{
  "n_layer": 12,
  "d_model": 256,
  "n_experts": 256,
  "experts_per_token": 8,
  "d_expert": 64,
  "d_shared_expert": 0,
  "activation": "swiglu",
  "moe_layers": [1, 2, 3, 4, 5, 6, 7, 8, 9, 10, 11],
  "router_score": "sigmoid",
  "normalize_top_k": true,
  "routed_scale": 1.0,
  "balance_loss": 0.000358,
  "balance_bias": true,
  "router_bias": true,
  "init_std_router": 0.019,
  "lr_router": 0.000789,
  "vocab_size": 3054,
  "norm": "rmsnorm",
  "norm_eps": 1e-06,
  "tie_embeddings": false,
  "optimizer": "soap_variant",
  "lr": 0.00398,
  "beta1": 0.95,
  "beta2": 0.99,
  "grad_clip": 0.5,
  "batch_tokens": 131072,
  "seq_len": 512,
  "train_tokens": 1543000000,
  "steps": 11773,
  "dataset": "wikipedia_en"
}
Below are experts of layer 3 (counted from 0) of a mixture-of-experts language model. Rows are named router (the router's row for the expert), gate (a neuron's input weights, with its number), up (a neuron's input weights, with its number) and show model dimensions 0-255. Each number is 500 + 25 x the weight over its row's rms, rounded and kept within 0 to 999. Numbers have three digits each.
After each expert's rows: a language model's description of what the expert responds to. This comes from a sample of Wikipedia text that the model never trained on.

# expert 34
router:525484510509525481468562495503502512507483495504533525494468475509481481514481471457457495487488511492418531523492506513502451532491506484494528525532528470458511506477522548452487496494526527526458502444518547510493489494507476473505506512474480502501474494535509494502474532493523476519496471486512505504500479509505531514515535479563484473491516480525504535531548536524464481479506533498557486469491498509529464473461502485536558502483526482474502504479494535528535522498472508532526477497507529539520519470540496503483509515498536511484511486526503486530528543509497451539508477498499517544463498512525520501507528479521494518503489456490462477523476564523568464528503475493525464479535469483499488480501511518471485506479464473527538477480503485531517528490498501
gate0:501522497503519540492495518523492525509498521484491499474490514486493540463503489527513473472528529505479515555495461505481501528506448466488508541496488485481491499532489487496460516536497499453507527506505552510483528499504481507494475522452557504517512451464478501502518508492525482529481491447456478508510517493552554456503489530561493507516502488469503534482507443469529509505552494496492492478508511530505492464485467529496535521510512499508538501521480502467482452509480486497521462525541493495482506469520458524467515554532516527506496509518500494582445456491515490502503482492484510561483473461454482508489483471465507494524517491491483504524516531543498472534499477536525501493474476471503527499487516525493539527458496484471507470534487480535523532529477473
up0:475494529534491516493510481500492472508503482475505530483519478499521512501495515463516532493539462491549497495531533514473487492507499514536471500468510497448505491441524496515559477464498531531507478521538484500489506507471491493497485513504496524511482530509514476481532501490482505497448515562532531496505484516478481528505535404501494471524533524525458456497510509552463500484494524486468462513462514542508517523535550482497473491484529524531474478481545491527492553526515530489494526478490509494505504524478509459515446477497455506491515517487482497413528506527465548484509528483522455471514460485535502516507511493486503527499493475495506506479496485497541535459503509484518501490546530514529467499490499474520485483531518521503499533477509481496486455505545531
Prepositions after nouns/verbs. Prepositions and linking words after a noun or verb, chiefly of, with, from, by, as in awarded with, thousands of.

# expert 19
router:529506459472508490508539514485460473483479445495511531496505510505514473513516457467442514498522502493472485503495502505500461504521520464519520480512497476460508513472481543460494481461506484517467543480509491524449514461504497503512510518476479538498476493499526516527428514482524466505480435487556492493474477479450520525514495490538528475474522503553487534513502530516462498507564495490533488493502500491535443501454470475546492482478511479496472524511522482506514523509465507538485500461480516505471491483528493540494523517494536518481528491530503503531491534487524487532467495548479497501513519522512472522507476509483503513493498464512457469485487537498553481540482509532494490473539473485455510481472509566478487518478463469482540504494495460521487499493496478
gate0:456503500528514505538547503514545500475477547473531461465530499454516501538502482432508551539515511563478471434501527494521529523497472543512522508494525504519518565539488499496494560493486500525462481498477471478515491476503539472472482490502477476523512507492541498530455489449511479549507509488516479472532472492531496532493513495521469497486507473485478468506482478480474474507485442483486494485541482520491508495545477512534482536487520487534471514470518464515556489486508491468484509497531541495486491482496493452511464477523458506511511521524486469498484507478514481506507511531500478464526470520512511511495508477465508477494494496468492519539494470528494475550500479463478499506504491494503526472480460480534486486501530498512487491506505481487438522474528538
up0:549496513514487481492437506483506520540477459516458508552469497529461513516487539480487479457476501498516510527491454505471482498527546472510444497507470460493480471499490487469510475478508500481542513517537480528480553546436489523505534531497548496470515489467482538521507502470517522506523483525486498524502544491466499469522442493465542517509462511509525508471478499539523542517509561512513455541490502474440481515482489529476509486490492526498566478495502542509481505487534501508482486531496467494490492513525521533492516502488509527514511487498560502484484515527478515482529500462482489504508503469509496509506515520494474474520501521526500518459516494521526507460492530536487532500515515496454512509509532531458510515494484464473495534522483477470534505519454508
Prepositions after verbs. Prepositions in, of, at, into, over, near following a verb or noun, as in started out in, season at, sent off.

# expert 0
router:495521465521476489474540502520471508509512495450514543499478523558487476478512501508516533530494495499444550537517545497507491486509514487506518497537493459468543494519477506471517493520506553459474531446494511493489484489472479480457495531515481507522519477502499491509485532529477522486511492522501504479498486528504492536508515484483459489491518472485477560531458518531481484500557502485498466503464547495498509504531473463529478560465509483475507499501489502493455524512492524503516483505528552525491545518501479515493524494482531510479531461521506453476490544530488503496484505542494571527454491461499498514519482468479497483467479492510452478499504507523527477531497479499508544494514498456524470502457495488435481500492487470520536448518505481484462534505466509
gate0:482467512541500536468514496502494489475483505492546485500496522516533478454520471492528509481494520458520442496517459542499482492517522572518511519499519496481516489512487491478489503491538504539459542527483521501496534504480499477513531505524505525519515575478506493523505465542498514518436525509532476505458518539515522490519505540517480489480495538474490483478458448501495504533505532460517488480498555484494502483546514491483536501498468483517453481512491516447477528500494486497523496464520532504501448515466540510494468503504507509501536451494496476503500541470499500549530516465431517498485476481482504455520511488493507499516491438526482511496552476505492502503516528502481481519511513515459527513496460518542521506499469498512516522514499476436537499471483505
up0:487460493501451529448520508480469498486494506479456464497567531529529514488482476415514548480447493455524486462540470528468496470515515514520501494476471483491542504513460514482509521494497492530487508520491546479511514493512517473503477506502501514512520494501507495485517500515502498494454488510539439470483532486513497488521474495525516509533499499513491518527469484507500487522528501489507487473543530492473510443486540477516522485485491544532493523526505496482499511494508521475478505479501487498484506474454525472445501505508532532539525490513516457503487483518485493582529497476451530470502483476518490464530531504521523494517534467478502459486504518527450499523497518481522523514498525497488534484463435559529500535488454500524487514516509477494525463491516494
Word-final a, symbols. Word endings in a such as ma, ata, ia (magma, Microstigmata), plus +, $, £, % and LaTeX braces in numeric or formula text.

# expert 7
router:551513492546515502479496492519448486472481504515524508518490491463490488486492487467475502490524530480446482508517506522508513504523543486505531537524471482496515497495517495477498533482502516480476532471538500544465503508482500462465521502472474509509502480537494477518462536513475482474481484522537462510476495485481494509529487500498522481477542499488472527526514520478472500489541520473512534462464476483553446509520496473495498502449500464502538527459474507523493526520461480511528497500493523538518510514540512560545501520520538497491501469480534522551529510511484484534494500552486539484481471494493512517507492484459532495485495450467500505471475487554538473516472534480509464490519488446535480479474489510486500537462526503483526463521531423511523513530490459
gate0:478514487512488472528482557519516495471448494513508488510496502470544502452476534473534494478494458513503500543507514498490530516484500501496508548518541514506466525514476496474495487479519482517516505512512494501457459518527463471453537523541526508479511517466446513515507538512501512487519491535498503508526481488507471488475462533420527513540516470480547503471455466558499494525522464479519477490503474486549497529506514511531488467555504501462520491502523511524476486468496494502464516492486502506482494501455535466487485495536528473507496496536563486518479518518476514494557465536512523452497488497520479505478516518493518482500498485473519466466491542514514545536486499477453485482488478509490487456470504463462469503492511501540484467488501478516507481533481552
up0:477501548494495489425488502531505503495461479466511484485541449488534502448506528521554504520492460498478471471563508508510504472486498534519465494521506486467501501524515474491479522472499509503476470513486490519501516522502501505447508536488507483529492540519496495480507536494506508492506469491519523502543477542504506474550483494477525503529492456479474486487466497556545493549459531460512506488498510500524486516506517480559476495537514466517500496458557492506482499463471473504463524519494531496492507500475477540474517431518528532477517443501497518494483510514510526489486442503509561458513516455500532519456493534485479488488507502451498470496533502445500511539498486484490502506510495482532507506501528493464532510487475514483529514448489497531509527516495496
Verb past/participle endings. Verb-ending pieces like ed, ing, ated, ized closing past verbs, plus phrasal particles up, down, out after verbs.

# expert 11
router:527490499514554477465522508533490514497508488481529513519493517511521498483475484453448513511501470514468493511488523497504458471509496545530546502514523509520540513486492482501480534492468525492443518522476526521467539514490520510509485541475459503497519483569480492516471487515516504491523479537495523515490480500463497476540519538502498466499532492502524498508470496526473467527525464468568482472482542499485492465460474472529520499515473490453471511475486478550478452514480502514507497472524523476505511460486530485537509487476539530485510495479490499468505482536474487535480492536480525544441511511516521523518500511472501504436479456468506487486496508523544464538508482480565486445504465475521472489520499516482471480492517492541505473506510487485526533471523507
gate0:479508514518533449503470454514522463460474491491509526529494481492461543460500460504495488499500512490471521484485465520504519513436475497514499548466547526495579523503490505520499473510488520525486511543496525510513537485501511523473526532534513487517482500514499478539504483517508458531473480503535460488472473480475501497468518523487483496523538503504464462497518533510495555536498513522448495490557492515488494560500479493512495452456494488511514474502517484535473502519475513480525529500504496469483534501485511538472484533498460493511498486489504462481521486542541551491455490480497479513499512489490521496453470495506508515492507517482479494496480515476485472483493501508444515467528487463496474443499550497528484485496442464465502515471463499473513508448483465
up0:486512509511501460491512502509499459467466483484502503501497494494469560453522442496493487483484512498494514491508491516502479479448444474505521521473532513516576510457513490510493499511478491523490518569501477511518522490504505500471526547530492526526446503516539468516495466521498473520471487491543514468492474461472530516503532536492484512508534487505477481507494522506519532508512527521456507481541468504500483564525477488482497481454489491528511480472515487536482506520500510500497510496519493468478544508488507551491476515525470510489500483478478475454530483543533539486456489457456466544504509496469542515481473502498511511517506488473457485516492480459490487503478506498465518486550476471492464435514549460533500482506444484465520506494523501482497499470479475
V-containing word pieces. Word pieces containing v, especially Slavic names and places such as Slovenia, Chekov and Burakovsky, plus mid-word v as in convicted, elevate.

# expert 46
router:522517495500503499490513528482452534492476484497562511531493494501497488468471521456450470514476496497458487499523506501521499484518493488544561493490513457510492490519492535491504513502477550460499529475491510509477528499478462473456480520485492482515475511478483537516511529520540506486535485533549492455493509510504486472556505499509438503442504481513456529502491517510477471487537508487500493459489520505535470478489514487522494519516547503487485551501452496514498454484469471517519455499504512502489525507516475555530476524485551486479521488503479526497488543516474494514492493534513543532512461466507487527516505520472507511452441483524454462463476502518575495527515471506522522455513500498466508519509520533486495505494532451530534483490523522504505511474494487
gate0:527513453524545533522523513548454486473505485484507477459484519549511507512484493573484510530503522474467505455473490503532492540511495521486500506573518531476479537528523461533506523489506505525508478495494515485496524498494505482473536555480469509481516477511499482478471499481548499539520488488516483518470497554500523518496500522504513501496473475477529487482472517509520496477531499479540509472524484457484481527483536491521489474530472431488515479481522457518506543492520518515495525517493485535521500514527538492538509489493492469465512485489500542503512500492476534542487452501529485523512485526496541516502502466460509476481553497503478525559482544539475423482487494510448504511502472477507499508513500510479511466491455496509539525502485475468545516521495500
up0:487533502497469484488475528459523477500513518504541477483512500489489527507479514505471457500503509467530469549482504540502502512511454527510516507449461514499488468547527465475439498445484515476509540473488463530505476510528491528506491513544476494547513525494516517462461507517457482516500536491463513519504496443503469505522479491503476485501458472493482486441520471509482527463490532522507481535520501499518520498524472488498494509520496513481523498505531503493468479532524466473526473481532497462518506523501462490505536478511531435482519473491483512534489462531527469492533510451462477523520482530511506505492466483538476507486518485468493492479516480459515533500508536490484526469478462494572492475538488530476499526517490468515503518509554545498548529494515494
Capital word-initial pieces. Single capital letters or short capitalized pieces starting a name or word, often after a pipe, parenthesis or quote, such as B-iwi, F-eralpisalò, FG.

# expert 50
router:515522467491496474436529486509463485520465448492515531540477510529470474478497475514485477509480499534475552496541521512528445495518495514511524492516467464505503488475509488515516494506493504474464531520503511548462499536490456470483497499490431499511467525522486467527497550506484463498494467528554501519500479473488508499533503488566496466483515460504496539506500520521526497478580513478519503465463516492516510485494470467506502483466526511495515511476467510559490480493470487494544483547487524539475484487530531511514495520478519505496521504496534475509513499514521486526506484525490525526478521470485484504543505519473501551486471497543508462493514512497551466506520479486548485508508441466462502500451539512496518494437498486494511525495511512506507503471520494
gate0:494495544497488491460503479525486471495528531518534476479464486518470492468482517472568464523502498516514487580507502479505510484559455495480477523480519492512478555480504501501512501477490518497516505514533503503514482522492493506516472508472514499530515513524487482486509507459527487495483529504505473500550473509522488451501548507498487494508534460472424511467515515552483473534531532510504441505513470523526526509525501482486516525533527492537498506509492498506472482509492513450496483541530536454469531485552529489486534537461511510526455530491498532485516464484453484512467471498519527486504510489496484500494536503461505500510488508463502492539508535527553473501461485544529507504488480507530483509518531480492465528468467481562475486466517470521487496489503529
up0:522516525453454493458482489480492431509549482496546435506484492515473504522498474461556476521459514556522475505507512478536513491513481503502484517516484475523482560496569483495512506481498516494507517492549500506537512529486493520521484515526496507519486501500505481518502528486488471506477553496515476478532492471477526477563532507498501506495523493478484506498528489589482469532509499485508459512507534488507541497507502486484494550510497494513499480517485459548442496515492473453499509522512549492496507493516550486523458496460487526493487532485491545503500456508460504488502523501490508539521506548528469486466522498463495522499493508497483541536508555506529490529516507504494473522530497482519453493500523523504480542483506519507473515459504523488467486491501480
Conjunctions and articles. Coordinating conjunctions and indefinite articles, mainly and, or, but, a, an, joining items in lists and clauses.

# expert 25
router:510514503527511482448492519522485490476495488439551533530469514470518487510484501510491492497488472488497573486484516511499503478525495476515516519519516478521537544510479473484510509498499502494478528470442515513451490484482473487482513532504479539481501505537506499517525472492569502525469475531538512521502510553487523518574512517516484505485506469535494525534542530540481498498521486506515509496471508501492452493502459495539509506509490492472518499473493481525465462525503489499553488496518515477454512508505521495483544501492526499505526505478520532515520489541499475557495446537521534491483503502510513502513466513432512511470504492520455480493487522559508463546533475531528450486541481496502514496498503537479447543468527486526522488513505464493493497456524516
gate0:486428479456498460470517475503513501491499515481479521502466528532469522509464526493514480510512515514475453474510547498480516540518482494504521502491514490477479485517461438534507488481514503529464475495503424493525517561487512463482482546519482466526478467513530460462494505480542533513507545485507506483471484507476500552512541511512479535520521517513500481447516502520536480560491504488518502500481537535463496459515508484499500454480517512529499509472552471482552506519497491471509510524540484474496510499489492502510526497476539532501555490528500510534538503508527518485476491510483539494476493472520482515519506464474451487515513524500500491528506491506506506530518463497513536502535495486463488478515464515483538544449517492495539507514503508458514496531545518
up0:529478506497467481520532535485556497474489493510519531525485513507511496446480487487546505482466517523471511520471522476484544504500520516486466458487510555490505476499484530482515506527534528503491488494533486555513520521523509529515539490512536530495480453510493486506490498519476494515552519455541471518453466487480492489498494563500531521501509496465520468508527440477519482497503482501526501506457511512484468485519533499496458500493505512500480489503510485450507533531495510502536517498526494532536489491529557475483498470531504505498487461504490521514525541498511506496500468510522527530477469541482533530518518473540467542509507464453522511498461458520452499536540507482500478512511458506502510487465500551471494542458496480541500498527519464448479466486543483
Mid-word g and consonants. Mid-word consonant pieces, mostly g, inside words like strug-gle, Krü-ger, the-gn, j-ump, poss-essions.